config.toml
num_hidden_layers = 9
hidden_size = 384
n_experts = 24
experts_per_token = 2
d_expert = 112
d_shared_expert = 0
hidden_act = "swiglu"
moe_layers = [0, 1, 2, 3, 4, 5, 6, 7, 8]
n_empty_slots = 12
router_score = "softmax"
normalize_top_k = false
routed_scale = 1.0
balance_loss = 0.00164
balance_bias = true
router_z_loss = 0.001
init_std_router = 0.00604
lr_router = 0.000416
num_attention_heads = 3
num_key_value_heads = 3
head_dim = 64
vocab_size = 33841
norm = "rmsnorm"
norm_place = "pre"
norm_eps = 1e-05
positions = "rope"
rope_theta = 10000.0
rope_fraction = 1.0
qk_norm = false
attn_scale = 0.125
tie_word_embeddings = false
parallel_block = false
init = "trunc"
init_std_qkv = 0.0206
init_std_o = 0.0
init_std_up = 0.0206
init_std_down = 0.0
optimizer = "adam_variant"
learning_rate = 0.000511
beta1 = 0.9
weight_decay = 0.48
lr_head = 0.00622
max_grad_norm = 1.0
warmup_steps = 438
schedule = "cos"
final_lr_fraction = 0.03
batch_tokens = [32768, 65536, 98304]
max_seq_len = 1024
doc_mask = true
train_tokens = 283300000
max_steps = 4785
dataset = "wikipedia_en"
Below are experts of layer 5 (counted from 0) of a mixture-of-experts language model. Rows are named router (the router's row for the expert), gate (a neuron's input weights, with its number), up (a neuron's input weights, with its number) and show model dimensions 288-383. Each number is 200 + 30 x the weight over its row's rms, rounded and kept within 0 to 999.
Before each expert's rows: a language model's description of what the expert responds to. This comes from a sample of Wikipedia text that the model never trained on.

# expert 8
Description: Plural nouns, pronouns. Plural noun endings and plural subjects or pronouns: they, members, games, points, children, recipients, which, ers.
router,209,130,200,182,156,213,218,234,238,204,159,153,168,206,228,174,210,172,174,253,263,185,181,189,216,225,178,219,188,202,200,191,156,218,189,156,185,200,213,212,225,185,222,223,227,171,206,174,216,247,195,170,174,205,214,185,201,187,164,208,210,197,219,204,146,172,194,207,173,234,109,232,197,183,216,174,204,181,165,184,150,192,190,175,209,215,276,200,204,218,218,228,163,204,240,208
gate0,223,219,195,154,154,200,208,158,233,192,205,177,164,232,268,184,215,225,158,173,231,171,218,198,184,218,178,182,172,231,255,230,229,242,237,240,184,155,211,194,188,161,255,227,176,211,255,205,208,185,225,246,226,229,181,242,259,223,190,185,163,182,191,201,214,206,249,206,190,207,198,189,181,237,237,219,234,200,223,210,170,165,142,167,213,220,187,195,157,196,202,148,172,223,228,172
up0,209,179,221,183,212,182,225,228,175,224,195,177,170,182,190,229,177,186,180,218,201,251,210,179,140,221,200,195,226,160,160,189,120,194,194,201,204,161,232,235,195,186,176,188,171,185,240,187,192,169,217,285,215,196,135,199,217,226,196,193,243,188,196,191,177,196,170,201,175,214,121,195,211,218,239,189,196,190,143,247,200,204,195,199,191,239,262,172,215,175,185,195,215,220,194,229
gate1,222,180,265,236,182,266,200,218,194,230,133,210,215,183,212,204,188,258,219,219,195,159,188,135,196,189,164,247,165,173,172,191,172,204,203,195,181,173,202,193,217,135,180,239,200,181,185,207,187,231,196,219,153,207,187,161,179,187,181,182,219,204,217,228,158,167,143,219,171,208,133,213,157,254,186,178,237,185,202,214,140,252,164,162,189,234,249,190,186,141,244,264,172,116,230,185
up1,225,145,164,179,225,195,237,191,198,242,273,154,207,212,233,199,225,157,195,271,252,172,206,209,248,173,214,160,236,192,187,218,162,224,234,144,265,216,199,179,180,259,210,209,256,179,195,211,191,205,213,195,206,213,234,218,201,261,245,205,229,218,235,144,218,177,174,181,208,224,227,265,231,241,179,208,162,216,227,209,208,177,217,214,170,185,247,198,225,225,207,209,222,189,223,185
gate2,219,182,191,184,156,205,210,195,215,237,195,207,144,172,204,237,276,208,212,223,221,195,207,167,196,202,179,205,194,237,193,198,202,197,193,159,197,211,255,199,209,161,212,210,183,199,132,168,180,235,183,175,232,190,239,190,208,265,215,171,185,212,215,215,241,199,206,236,195,276,144,253,194,179,241,152,207,168,202,220,187,201,202,239,172,243,168,199,148,185,187,183,208,189,175,206
up2,169,245,215,203,140,215,197,197,234,225,247,211,210,170,201,176,175,203,206,244,178,236,148,201,198,200,171,201,218,219,175,227,131,204,142,218,208,218,218,209,199,170,159,222,157,172,177,242,198,175,238,182,220,158,214,216,239,250,191,230,196,213,174,189,187,193,201,270,220,208,158,210,169,165,108,147,198,137,213,201,186,210,251,205,103,232,238,164,167,190,194,239,251,157,152,219
gate3,188,150,193,189,200,199,162,250,228,224,268,257,256,150,211,194,190,213,195,231,177,185,218,207,251,194,199,232,221,184,209,188,179,221,224,209,222,165,243,180,152,151,237,172,201,218,186,178,221,153,156,163,186,198,265,137,195,186,243,228,276,187,190,203,137,179,169,182,219,205,177,199,184,148,214,182,203,217,168,209,191,190,189,195,208,183,178,224,194,174,208,213,161,192,231,212
up3,169,185,243,227,229,239,211,248,206,228,217,240,282,156,195,217,167,217,148,257,187,212,246,248,181,202,236,160,190,169,166,200,122,174,241,207,218,137,197,171,199,176,208,170,184,204,186,206,192,191,213,189,221,213,204,234,177,218,238,168,261,215,200,193,206,226,185,238,213,248,233,204,164,210,198,238,179,211,236,195,187,229,216,226,217,241,214,181,265,192,161,251,196,230,162,240
gate4,248,193,256,243,188,205,215,244,196,192,212,212,195,167,218,215,193,227,187,202,208,186,211,169,193,156,264,217,194,180,231,212,172,275,174,220,215,156,182,213,231,167,211,195,152,199,211,204,168,157,248,160,210,228,197,235,201,264,198,176,169,193,200,173,213,191,189,225,213,252,224,224,190,173,251,211,189,141,235,220,235,188,155,173,204,198,157,166,214,122,136,245,155,172,196,190
up4,232,211,169,216,236,159,210,200,193,178,208,263,204,160,207,172,194,253,219,177,153,228,212,227,188,180,247,243,240,206,215,230,230,175,190,188,200,163,143,178,213,212,231,244,178,250,158,181,205,171,248,207,221,215,222,193,203,249,191,169,192,226,221,185,223,231,204,236,194,159,280,183,237,192,177,177,179,182,189,195,182,208,216,136,259,221,125,171,205,195,188,190,227,212,189,210
gate5,229,180,207,208,226,198,231,153,156,209,233,134,214,177,202,193,201,169,170,149,249,173,197,223,202,167,219,153,136,210,206,208,230,207,170,188,220,159,228,297,292,205,171,222,250,184,241,170,210,248,205,192,159,173,217,280,160,183,199,207,199,210,226,201,200,176,219,218,168,197,201,253,241,208,169,170,213,185,205,171,195,141,171,213,169,179,151,207,206,214,220,196,153,192,155,199
up5,217,162,161,183,157,145,175,193,233,175,201,205,168,250,221,179,216,190,203,197,164,203,194,219,211,235,208,270,190,240,235,229,200,198,192,183,185,247,205,216,172,212,231,233,231,213,197,193,202,236,161,220,188,188,225,111,218,174,141,222,193,189,227,228,199,229,240,178,199,176,230,184,187,198,230,237,207,238,199,170,233,190,214,182,273,169,210,216,165,224,242,167,175,225,255,167
gate6,200,193,210,215,204,217,176,194,161,189,227,172,222,154,191,128,191,264,219,190,198,209,198,148,154,187,192,208,240,239,164,233,189,219,178,231,206,200,186,176,194,152,213,192,216,210,208,231,208,163,174,230,211,181,165,217,171,191,174,200,234,183,200,198,225,249,208,160,204,166,170,246,135,143,169,241,229,232,183,205,188,215,151,229,230,195,205,173,202,149,215,162,160,169,179,169
up6,179,161,170,215,201,190,145,206,183,214,176,241,238,198,135,96,182,170,192,217,223,135,217,197,227,126,194,205,197,192,173,181,219,188,194,223,185,203,235,225,192,161,227,218,186,204,237,195,202,161,153,241,218,231,175,185,225,174,222,155,250,154,222,233,121,183,195,190,180,182,215,185,208,187,246,216,250,187,150,167,152,209,182,184,206,177,151,254,181,166,234,164,157,193,220,198
gate7,227,177,239,200,197,192,200,240,207,206,201,214,194,178,206,198,178,195,225,195,198,202,217,218,190,189,257,189,220,179,188,120,183,236,176,187,207,168,216,199,162,179,210,234,146,187,251,204,190,123,211,246,228,188,164,210,196,249,219,168,263,164,223,218,209,205,181,156,235,182,238,216,220,237,222,225,208,148,236,216,149,234,210,228,224,177,238,182,245,140,149,267,189,229,232,199
up7,219,211,242,175,192,213,269,208,206,200,174,189,181,200,185,249,203,227,219,212,222,181,166,169,177,210,206,159,154,209,163,205,176,174,169,174,200,173,197,179,228,217,169,252,159,214,231,179,175,174,221,251,193,151,169,225,247,157,185,159,161,213,165,205,257,199,211,199,176,177,150,206,197,280,178,247,192,224,211,170,202,191,238,167,206,253,201,188,183,140,227,195,203,231,203,207
gate8,174,181,176,192,164,165,204,224,193,145,207,189,194,190,187,190,206,199,186,242,196,240,191,223,189,194,184,234,197,213,210,230,179,185,155,208,208,216,174,186,201,240,225,227,193,202,204,169,171,204,175,132,208,225,231,183,239,150,175,191,201,240,195,171,173,243,202,149,130,170,147,188,169,136,262,180,201,172,164,202,212,225,203,247,223,228,194,207,145,206,234,217,174,187,238,170
up8,244,183,209,228,208,194,230,173,195,214,171,196,197,246,252,186,252,177,191,188,187,235,188,202,197,172,217,178,179,201,215,191,217,216,217,177,194,206,240,215,254,226,172,194,201,244,240,201,266,232,244,225,216,159,223,161,216,245,154,214,177,215,235,194,241,177,207,194,236,239,205,213,180,250,168,231,218,164,183,219,253,172,229,167,215,184,172,238,199,182,167,156,219,250,211,219
gate9,182,194,219,203,165,199,215,189,208,165,183,249,189,187,217,198,234,224,213,245,177,182,220,215,161,182,229,231,196,210,175,247,179,216,202,217,209,160,230,222,173,139,291,215,183,199,218,168,216,136,194,218,213,173,270,176,170,163,220,184,239,174,141,219,108,194,202,161,191,203,127,190,193,168,233,180,192,138,132,179,199,220,190,205,224,201,196,203,194,211,191,188,219,202,266,232
up9,182,173,216,244,232,214,173,217,205,209,235,213,200,137,178,238,207,209,216,177,177,177,212,214,175,133,239,198,240,208,147,236,124,200,211,202,187,163,200,236,151,141,235,232,202,206,218,216,201,134,221,227,214,170,215,173,156,191,217,166,243,156,128,261,115,213,223,231,169,201,191,242,196,227,219,162,218,204,176,192,181,217,206,207,190,242,181,227,235,213,165,202,245,178,190,207
gate10,163,161,225,180,198,226,207,223,215,213,181,217,224,170,264,195,152,269,205,219,177,157,252,167,211,132,235,201,206,204,181,146,133,200,222,197,169,164,192,185,182,179,269,275,188,198,161,220,202,168,175,206,186,143,226,235,210,208,189,204,258,194,230,231,149,178,187,192,198,194,186,188,213,174,191,184,169,206,215,248,162,205,166,141,193,243,169,187,211,181,191,249,205,190,198,215
up10,182,203,218,224,187,151,192,159,238,216,159,170,196,221,164,240,209,194,177,141,195,211,185,193,176,172,232,130,177,174,202,181,149,196,190,150,191,248,242,223,208,212,229,232,151,249,256,210,233,198,195,228,224,211,199,247,221,196,189,209,196,194,177,215,211,169,255,171,223,208,283,170,212,217,140,196,208,188,187,235,212,158,190,184,217,239,166,211,195,190,176,200,206,205,210,223
gate11,204,210,215,198,180,210,193,205,161,169,211,222,213,186,193,265,190,186,240,170,199,117,227,223,212,184,203,152,184,198,197,224,227,192,175,228,195,152,194,140,189,178,210,206,142,217,203,245,208,220,198,178,170,213,249,272,183,257,230,234,202,167,209,189,198,242,210,220,217,260,194,193,228,190,200,189,222,158,276,181,221,167,215,199,164,238,186,200,201,126,169,195,183,200,157,228
up11,158,219,226,210,193,236,186,192,229,207,158,199,165,213,208,197,228,176,195,236,185,226,200,191,191,254,193,212,184,192,209,298,207,164,144,238,234,220,210,195,194,195,206,185,209,186,150,186,239,179,200,195,211,160,218,181,217,218,194,220,212,226,198,152,211,164,167,262,186,208,131,249,199,168,146,219,206,192,167,169,233,186,216,253,151,210,245,182,170,217,201,190,225,245,215,215
gate12,177,226,254,247,195,233,179,205,168,173,184,130,175,199,221,193,177,209,225,222,223,203,184,214,182,242,143,171,215,203,199,213,211,198,206,215,245,166,200,192,259,175,219,281,224,152,206,248,142,207,203,176,198,208,183,164,230,249,242,207,213,235,215,187,196,198,198,208,144,206,138,178,152,241,222,178,168,193,189,203,185,168,217,228,186,215,283,185,202,151,191,211,205,210,201,198
up12,209,180,200,206,189,194,249,204,225,222,216,228,242,232,243,204,170,218,188,181,161,228,219,219,192,173,208,231,257,202,189,183,209,232,206,131,162,159,208,112,177,189,251,159,216,188,146,210,238,242,201,200,209,168,246,224,219,150,182,190,197,155,195,233,198,203,204,223,206,182,181,194,189,235,137,227,171,213,262,179,186,206,203,182,216,242,211,216,173,193,239,167,177,151,227,164
gate13,192,189,241,201,257,213,183,257,215,244,171,197,185,159,148,218,120,168,220,188,194,229,194,183,126,237,217,224,212,147,224,150,213,218,154,229,150,158,165,177,189,186,105,230,182,157,182,253,148,196,188,201,188,192,186,209,174,232,215,195,169,237,226,174,200,189,146,194,206,202,147,225,157,181,204,179,206,188,224,215,192,257,218,233,220,195,247,167,199,185,232,250,187,224,200,258
up13,186,224,231,190,148,228,169,191,201,170,134,243,191,216,211,202,182,214,208,186,243,191,165,185,219,186,177,174,214,198,196,193,193,225,172,161,220,188,154,203,238,173,170,202,148,184,209,223,189,213,167,182,196,171,204,258,249,205,184,223,174,207,199,234,237,174,185,233,241,260,155,190,153,204,136,203,240,184,212,229,164,231,207,200,207,193,238,192,208,176,243,232,204,201,188,215
gate14,221,248,174,172,173,152,262,200,199,220,134,161,229,235,198,181,190,184,223,189,191,198,205,248,164,203,200,164,171,225,200,190,157,215,185,205,205,170,175,192,234,249,177,170,191,236,234,255,180,172,217,178,217,246,162,223,235,251,197,251,216,191,214,181,231,180,184,138,183,165,143,209,220,221,219,241,160,151,213,231,163,205,251,225,199,218,229,158,218,208,256,240,200,262,231,184
up14,213,143,224,149,251,205,186,176,209,229,207,198,182,195,204,207,202,216,164,210,211,155,191,168,233,210,172,203,194,224,206,288,219,206,204,167,186,155,194,249,202,153,219,191,246,200,186,166,235,223,182,247,181,246,227,158,174,213,185,196,164,172,202,246,168,218,195,162,182,213,185,196,176,249,179,148,221,180,167,119,190,185,149,131,170,200,160,220,215,197,163,171,164,210,197,229
gate15,227,186,256,184,180,209,172,180,169,213,208,153,188,223,205,243,203,156,199,170,222,151,194,163,240,197,180,167,195,162,212,190,210,223,209,216,213,175,175,181,197,222,213,274,186,177,210,214,211,210,230,163,244,146,257,200,252,206,213,162,206,176,229,196,211,220,210,179,234,218,276,224,267,200,137,156,209,181,291,196,208,214,189,158,191,167,257,185,181,215,183,200,198,158,142,208
up15,201,232,144,197,207,188,234,156,176,167,203,293,189,225,187,269,211,184,233,140,168,189,215,212,224,234,187,201,182,197,215,229,219,166,172,182,233,186,254,212,159,203,226,180,210,228,170,183,177,241,215,231,200,171,196,220,206,153,180,218,152,202,175,238,200,210,201,190,229,179,189,210,232,253,224,240,217,220,234,192,258,159,223,215,235,195,167,165,181,174,226,204,228,227,218,218
gate16,184,211,280,197,199,236,246,155,185,175,183,211,200,230,150,181,194,242,166,138,171,185,210,187,191,212,166,202,147,190,216,197,237,227,204,237,258,214,187,180,181,181,202,205,204,170,186,184,157,178,205,229,236,217,188,179,235,230,201,163,181,166,182,199,230,236,179,145,214,160,214,194,158,204,165,155,233,165,246,162,215,225,198,168,247,223,191,237,198,210,164,199,199,148,170,226
up16,167,192,179,235,251,186,194,215,190,167,179,187,222,177,173,183,189,221,214,181,176,210,167,208,184,221,234,210,200,189,164,183,194,205,201,121,169,201,222,218,188,171,182,239,180,222,225,160,185,134,211,201,243,206,179,192,250,190,170,203,222,210,212,244,189,149,206,253,215,210,141,170,217,202,166,122,187,196,191,166,201,223,210,187,276,194,230,197,243,201,169,228,217,222,225,205
gate17,180,139,242,174,170,216,220,217,285,214,195,214,210,221,184,181,256,195,203,209,219,228,249,214,192,200,211,212,190,200,204,181,196,189,244,260,163,202,257,182,189,168,173,203,151,165,197,206,218,181,189,164,186,191,199,198,216,150,204,188,155,190,156,223,208,199,221,234,221,193,166,211,194,161,189,223,203,252,191,192,164,187,273,113,200,213,243,180,190,243,201,235,208,218,145,213
up17,189,201,246,227,260,219,239,243,178,267,189,201,230,236,176,229,230,223,211,196,221,231,206,189,182,226,194,196,172,180,148,225,168,196,232,192,177,220,247,175,197,193,152,142,215,214,156,184,215,221,170,170,197,167,200,159,257,165,205,185,236,225,147,208,187,180,179,278,155,200,213,184,197,184,174,214,211,234,185,185,143,233,184,148,173,188,240,195,198,225,233,196,199,205,160,201
gate18,188,153,155,214,200,154,217,177,206,243,220,186,243,233,236,234,231,146,188,246,205,181,207,191,217,214,232,190,191,198,173,237,194,187,172,167,185,192,212,176,159,163,248,257,227,197,174,167,156,161,173,217,199,221,187,175,176,203,211,208,234,213,172,196,120,157,166,221,172,187,172,167,184,225,225,175,194,194,162,222,206,203,146,208,179,216,225,279,192,252,205,235,167,241,235,173
up18,232,233,197,177,192,189,163,173,226,133,175,229,201,193,204,161,204,223,238,229,227,224,187,239,167,218,224,203,207,194,190,229,200,224,233,140,167,220,198,237,211,235,142,150,193,233,216,218,268,185,263,191,187,138,233,185,254,182,166,178,162,193,225,213,302,170,238,169,219,242,176,230,225,155,196,197,220,172,230,201,211,165,203,171,240,171,210,140,195,222,186,174,229,169,212,187
gate19,184,152,190,197,181,177,132,210,216,139,246,204,198,182,215,222,225,195,190,199,245,156,173,213,216,150,180,168,184,231,204,218,195,176,209,234,175,186,203,251,211,219,219,203,197,195,189,197,246,207,188,217,179,177,220,177,183,200,264,219,182,186,203,203,136,163,183,276,179,186,136,179,213,141,212,198,212,155,142,171,182,182,213,183,159,232,244,234,236,179,225,182,186,184,292,224
up19,159,174,191,191,216,179,198,197,180,220,291,200,220,184,153,239,212,207,204,202,215,172,187,250,176,160,224,136,200,202,226,268,173,162,186,234,208,221,192,262,207,187,180,207,179,218,190,213,209,167,236,219,219,198,192,220,166,196,192,216,201,208,230,176,173,242,224,236,164,197,180,104,210,215,214,180,205,184,166,192,214,199,249,210,183,261,245,164,235,188,220,224,216,224,257,212
gate20,171,244,156,167,188,208,191,162,177,152,281,179,209,205,223,163,237,257,237,177,184,218,161,187,190,166,234,225,252,143,202,230,189,175,176,234,180,205,164,170,203,150,179,186,236,226,214,211,207,257,256,185,216,183,161,180,203,223,197,196,213,217,144,156,261,197,207,235,224,188,223,192,198,116,258,205,191,172,201,203,190,181,216,209,213,213,234,230,209,237,197,196,249,187,221,197
up20,257,192,169,220,190,188,201,183,190,215,223,183,178,176,179,205,200,204,163,161,198,152,119,225,210,187,215,170,184,219,243,192,166,90,140,198,156,182,165,247,263,215,205,194,300,215,177,167,221,207,186,207,219,204,239,177,161,254,189,204,188,172,216,208,166,206,199,201,177,160,213,159,207,243,274,225,229,228,222,250,226,217,208,224,222,223,150,215,198,209,195,194,263,207,180,189
gate21,172,197,221,173,186,216,186,154,198,175,237,248,185,216,179,169,201,220,188,235,192,220,174,162,219,186,252,179,199,213,205,225,215,247,210,157,178,181,222,244,230,158,179,223,219,148,260,173,169,181,202,298,210,153,180,96,192,203,221,204,199,242,198,189,153,186,170,209,197,204,182,195,173,253,225,204,196,210,188,208,139,201,145,221,208,201,214,174,213,177,196,204,196,164,228,180
up21,179,172,219,222,147,158,163,151,197,175,218,250,137,199,220,159,176,248,175,178,174,215,235,199,236,142,258,215,166,236,204,189,229,221,187,201,312,224,235,179,153,198,221,284,162,185,242,202,202,208,257,267,278,199,194,221,230,236,203,186,188,189,193,139,268,255,225,200,225,229,194,213,188,195,279,244,200,174,130,239,206,159,180,193,220,150,193,158,194,199,175,224,214,182,212,211
gate22,215,176,207,175,251,162,245,148,200,218,211,187,240,177,172,202,187,192,187,205,216,187,217,194,185,237,239,233,177,226,243,248,243,201,249,214,180,200,196,231,257,252,196,229,163,242,251,181,198,184,182,158,198,211,205,183,169,166,202,210,143,154,219,224,174,170,239,202,150,133,245,142,248,199,223,157,204,245,209,195,234,152,153,181,251,186,183,220,172,211,175,166,158,227,222,199
up22,230,192,169,222,206,154,170,165,217,164,231,161,178,166,204,181,223,215,173,184,192,169,182,201,205,199,175,184,205,235,232,208,240,209,189,184,191,214,176,228,188,176,201,209,208,238,212,201,209,222,170,205,157,174,199,242,216,172,189,224,195,219,244,207,191,196,230,199,204,171,233,226,162,182,208,235,214,216,233,192,206,213,184,218,231,165,141,227,214,221,233,146,203,225,155,221
gate23,188,199,203,190,232,167,233,208,202,216,188,188,170,171,198,215,223,190,175,232,155,217,225,237,217,259,181,236,224,188,156,227,212,204,180,227,221,225,201,196,229,196,187,161,182,182,130,206,208,215,185,205,201,228,214,195,167,149,201,179,216,229,207,238,222,233,200,185,227,224,149,141,175,174,167,176,201,232,153,198,254,191,150,210,194,200,210,186,171,190,212,234,216,167,222,175
up23,249,222,209,233,149,222,212,164,164,189,239,231,168,193,192,229,210,209,265,159,210,226,198,218,193,215,187,222,181,215,202,227,237,205,195,228,219,182,229,150,189,205,191,210,241,220,209,193,207,197,243,198,196,171,202,214,194,238,250,188,180,178,188,216,240,233,212,167,190,195,220,209,203,202,213,228,194,195,235,179,255,212,194,230,175,234,270,176,247,197,182,209,211,242,140,243
gate24,187,150,209,168,229,230,225,184,195,209,192,212,195,223,240,202,182,151,190,220,219,196,164,193,218,236,206,241,201,193,218,152,235,205,195,193,230,238,246,214,212,229,186,175,218,220,192,220,247,219,187,202,188,201,216,215,169,191,177,186,176,239,226,220,237,215,208,156,228,204,221,195,168,265,181,239,207,222,246,248,203,140,140,193,214,207,214,168,158,182,92,205,214,156,256,176
up24,152,213,190,198,236,182,201,181,210,247,176,236,230,198,201,198,182,195,190,250,186,242,185,202,179,224,238,204,242,185,181,140,171,190,228,169,208,199,187,155,228,227,197,213,169,227,210,236,229,201,230,207,202,194,160,190,166,210,134,180,211,249,206,198,256,209,153,177,217,218,226,227,191,226,185,250,198,233,238,203,143,157,179,214,243,210,200,140,205,181,175,227,239,155,194,211
gate25,216,234,230,170,200,171,190,203,159,154,166,218,180,218,158,191,190,96,213,192,243,174,205,179,182,223,188,186,179,159,186,156,179,231,230,215,182,208,220,231,225,202,215,213,197,199,245,211,178,206,188,170,194,246,228,155,220,204,208,184,192,196,130,198,164,115,191,177,189,185,215,190,243,158,221,173,193,141,189,195,239,186,203,179,166,207,183,190,232,182,196,235,160,189,230,172
up25,182,215,117,173,225,208,199,198,232,198,242,206,198,256,284,192,225,183,149,223,180,204,162,187,207,230,214,214,200,235,214,215,210,176,149,158,217,202,195,179,178,215,211,222,192,250,206,171,230,219,166,149,250,204,218,178,196,222,193,187,178,170,230,181,180,207,202,222,203,199,174,240,183,229,195,173,242,229,214,168,162,136,145,207,186,157,219,228,152,259,234,196,209,246,177,176
gate26,193,202,202,164,144,173,203,207,266,200,179,224,174,202,201,193,236,192,210,272,236,226,210,199,144,173,228,183,193,216,132,195,161,195,256,196,219,210,209,195,177,195,200,150,182,186,214,183,195,168,220,233,217,188,208,179,184,199,172,138,181,228,213,191,195,211,188,210,191,160,152,216,224,248,221,204,148,207,147,183,170,211,244,228,221,235,168,170,209,221,224,222,208,163,278,184
up26,219,201,259,192,221,212,232,217,188,172,155,196,168,166,223,213,217,209,190,237,225,223,270,240,147,167,194,196,154,230,153,220,164,212,224,246,210,174,215,215,202,185,187,175,209,171,178,206,196,198,252,233,228,170,205,258,232,206,220,155,188,157,232,163,164,194,199,210,229,184,200,208,205,220,196,212,165,163,141,174,172,152,224,192,211,208,210,191,188,193,242,210,185,198,232,190
gate27,205,190,190,201,169,203,236,182,234,243,166,201,239,207,200,169,191,206,194,181,176,177,236,160,210,149,198,219,168,200,205,177,174,204,204,230,216,204,168,170,221,195,247,221,192,185,205,188,211,176,202,222,189,166,223,162,161,149,207,200,186,216,215,231,200,187,210,203,182,144,250,217,193,187,169,223,226,245,255,213,159,141,190,156,166,192,171,207,181,236,190,130,223,169,113,217
up27,222,171,172,228,189,216,270,220,196,227,145,193,214,190,214,189,198,222,183,224,208,227,231,239,173,102,209,241,216,205,194,198,182,124,226,196,186,153,166,188,206,167,206,188,213,169,152,213,152,177,250,177,156,189,233,207,159,243,232,180,223,233,155,184,164,140,169,221,176,209,218,223,218,209,213,202,191,172,257,199,203,255,201,218,119,209,197,276,204,185,182,215,156,174,230,241
gate28,181,206,257,188,179,216,216,201,209,205,179,168,197,252,220,241,214,171,259,203,194,185,178,143,208,205,127,175,207,169,210,173,242,224,207,217,238,193,218,222,200,191,132,182,173,182,218,200,157,236,247,214,197,225,161,205,167,177,142,224,208,193,196,184,247,179,204,209,171,236,256,242,190,222,144,212,200,249,270,237,199,204,225,183,179,189,229,194,228,199,203,211,158,212,130,233
up28,191,190,205,215,251,227,188,210,220,267,185,179,188,188,238,209,237,185,251,200,217,234,175,237,216,262,170,228,244,170,204,194,209,190,225,209,194,208,206,193,155,167,233,246,182,180,142,232,196,174,227,166,230,150,256,204,242,129,221,182,199,212,209,170,229,187,237,217,211,255,199,202,248,203,197,179,184,184,207,227,196,210,174,198,121,190,260,228,179,147,264,187,228,190,199,191
gate29,241,162,239,201,190,225,204,228,192,172,211,181,204,240,185,252,209,174,151,152,301,207,210,231,211,163,205,141,198,212,193,149,149,183,238,162,243,185,171,211,220,175,203,205,181,177,230,187,194,258,195,217,187,156,195,256,247,184,176,232,166,181,192,245,228,170,225,182,233,225,193,246,166,247,149,205,196,184,277,187,190,240,195,176,171,274,183,205,221,216,246,223,166,190,192,158
up29,225,196,212,210,260,221,191,243,173,163,220,218,189,203,180,232,180,181,189,192,230,210,189,247,159,179,247,161,203,203,178,219,177,203,226,189,218,164,140,232,203,206,271,180,216,209,207,211,200,205,191,239,195,147,213,242,242,212,210,182,241,217,199,232,156,156,194,178,247,255,194,205,235,225,202,201,193,191,238,214,196,193,197,203,198,287,206,179,204,212,193,231,155,205,232,204
gate30,198,158,153,218,191,192,164,183,268,200,149,246,259,220,208,142,202,224,251,266,173,215,162,197,222,234,213,223,221,210,234,130,182,222,188,212,237,184,249,143,228,245,220,192,210,167,195,202,230,161,197,204,229,215,191,218,232,191,199,179,198,185,219,225,171,223,214,166,242,194,148,250,122,199,190,220,191,216,192,221,121,133,199,162,223,198,211,193,218,215,183,215,237,198,190,220
up30,212,165,189,244,224,211,168,217,253,196,95,254,199,219,228,187,198,207,201,234,153,200,175,247,225,206,198,185,262,155,153,150,133,207,265,182,252,173,158,119,187,207,193,268,234,187,179,228,257,210,223,215,274,209,184,158,237,280,186,220,209,174,212,206,174,182,190,177,190,211,168,249,174,218,224,224,152,165,187,212,163,182,183,188,214,217,217,204,247,206,204,203,203,212,192,202
gate31,159,254,212,178,223,183,176,191,203,210,217,217,254,153,188,210,206,200,216,186,215,191,158,179,197,200,204,199,194,215,189,228,204,207,240,226,194,192,174,216,141,159,166,165,155,241,216,186,210,108,252,199,245,197,195,237,190,267,199,226,216,246,190,179,260,273,188,260,181,210,215,193,233,199,157,217,229,188,184,153,167,188,189,175,209,168,197,156,245,216,203,218,219,167,246,120
up31,228,201,245,220,229,214,162,196,212,233,146,168,219,178,206,212,151,207,271,243,228,165,205,172,195,174,169,247,188,207,219,174,183,229,169,192,203,173,177,246,156,224,181,209,218,212,196,209,229,215,213,220,241,218,187,205,214,180,256,262,195,214,151,209,202,184,170,205,239,225,183,258,243,204,183,185,175,143,206,205,163,200,204,174,155,217,190,135,229,166,173,279,219,197,207,187
gate32,168,237,200,214,228,154,131,177,201,160,166,262,161,183,201,160,176,261,225,157,156,232,226,175,217,207,234,223,190,201,161,257,232,174,208,198,175,201,262,237,225,165,208,168,171,195,209,251,226,181,151,187,222,219,182,221,180,192,213,190,197,192,213,202,129,221,202,187,151,238,194,192,159,168,193,196,206,159,198,185,225,168,135,213,215,226,180,201,225,147,205,208,179,191,208,189
up32,249,153,238,195,186,190,185,187,198,177,171,224,202,184,184,152,167,257,217,141,171,200,173,164,209,142,180,187,186,213,177,173,139,226,240,239,201,188,272,159,199,196,201,256,197,167,240,211,192,240,113,207,178,137,178,231,202,139,227,162,226,168,223,235,171,166,221,164,180,236,226,218,216,176,180,234,244,219,209,202,135,151,144,185,189,235,160,214,210,184,220,174,161,199,175,221
gate33,216,176,216,147,225,191,245,145,166,171,183,177,159,217,140,191,210,179,201,217,190,197,221,181,248,228,216,256,209,228,199,162,228,198,157,179,172,230,215,207,161,212,195,189,171,228,119,175,219,177,185,245,154,178,210,173,193,165,201,227,143,175,204,188,247,239,211,229,191,132,190,198,175,233,217,230,236,197,159,220,209,180,137,208,218,228,233,189,168,193,190,148,194,182,287,157
up33,240,218,161,203,246,223,142,208,202,206,229,243,212,175,170,224,151,187,196,174,227,213,201,160,208,168,195,194,192,181,176,153,215,215,214,172,177,186,224,240,173,205,195,169,174,191,243,166,215,254,174,231,186,136,183,177,180,177,189,206,201,243,211,211,111,174,165,247,178,227,182,219,230,247,242,186,231,205,169,265,233,212,197,212,274,235,201,202,211,198,208,202,225,217,188,246
gate34,166,217,185,189,144,201,256,183,213,168,210,194,215,191,230,147,194,217,171,202,228,188,165,220,177,214,181,221,242,233,196,164,223,167,151,231,161,232,151,217,164,195,205,205,198,178,189,220,228,208,109,193,152,313,208,255,253,146,222,261,229,181,160,237,189,175,182,141,182,169,168,207,207,127,205,192,175,228,223,186,138,166,185,203,198,197,192,187,151,200,186,220,161,179,226,201
up34,203,250,170,239,191,203,192,215,211,182,257,153,225,235,223,186,193,243,217,224,146,214,175,197,168,214,168,272,228,174,234,209,207,189,157,199,213,175,173,164,162,211,196,195,211,175,157,228,178,203,162,207,182,267,206,210,159,135,194,264,218,204,129,213,193,201,221,211,223,188,196,193,199,178,183,233,216,258,253,189,194,167,218,238,188,211,242,173,184,245,173,214,197,182,165,212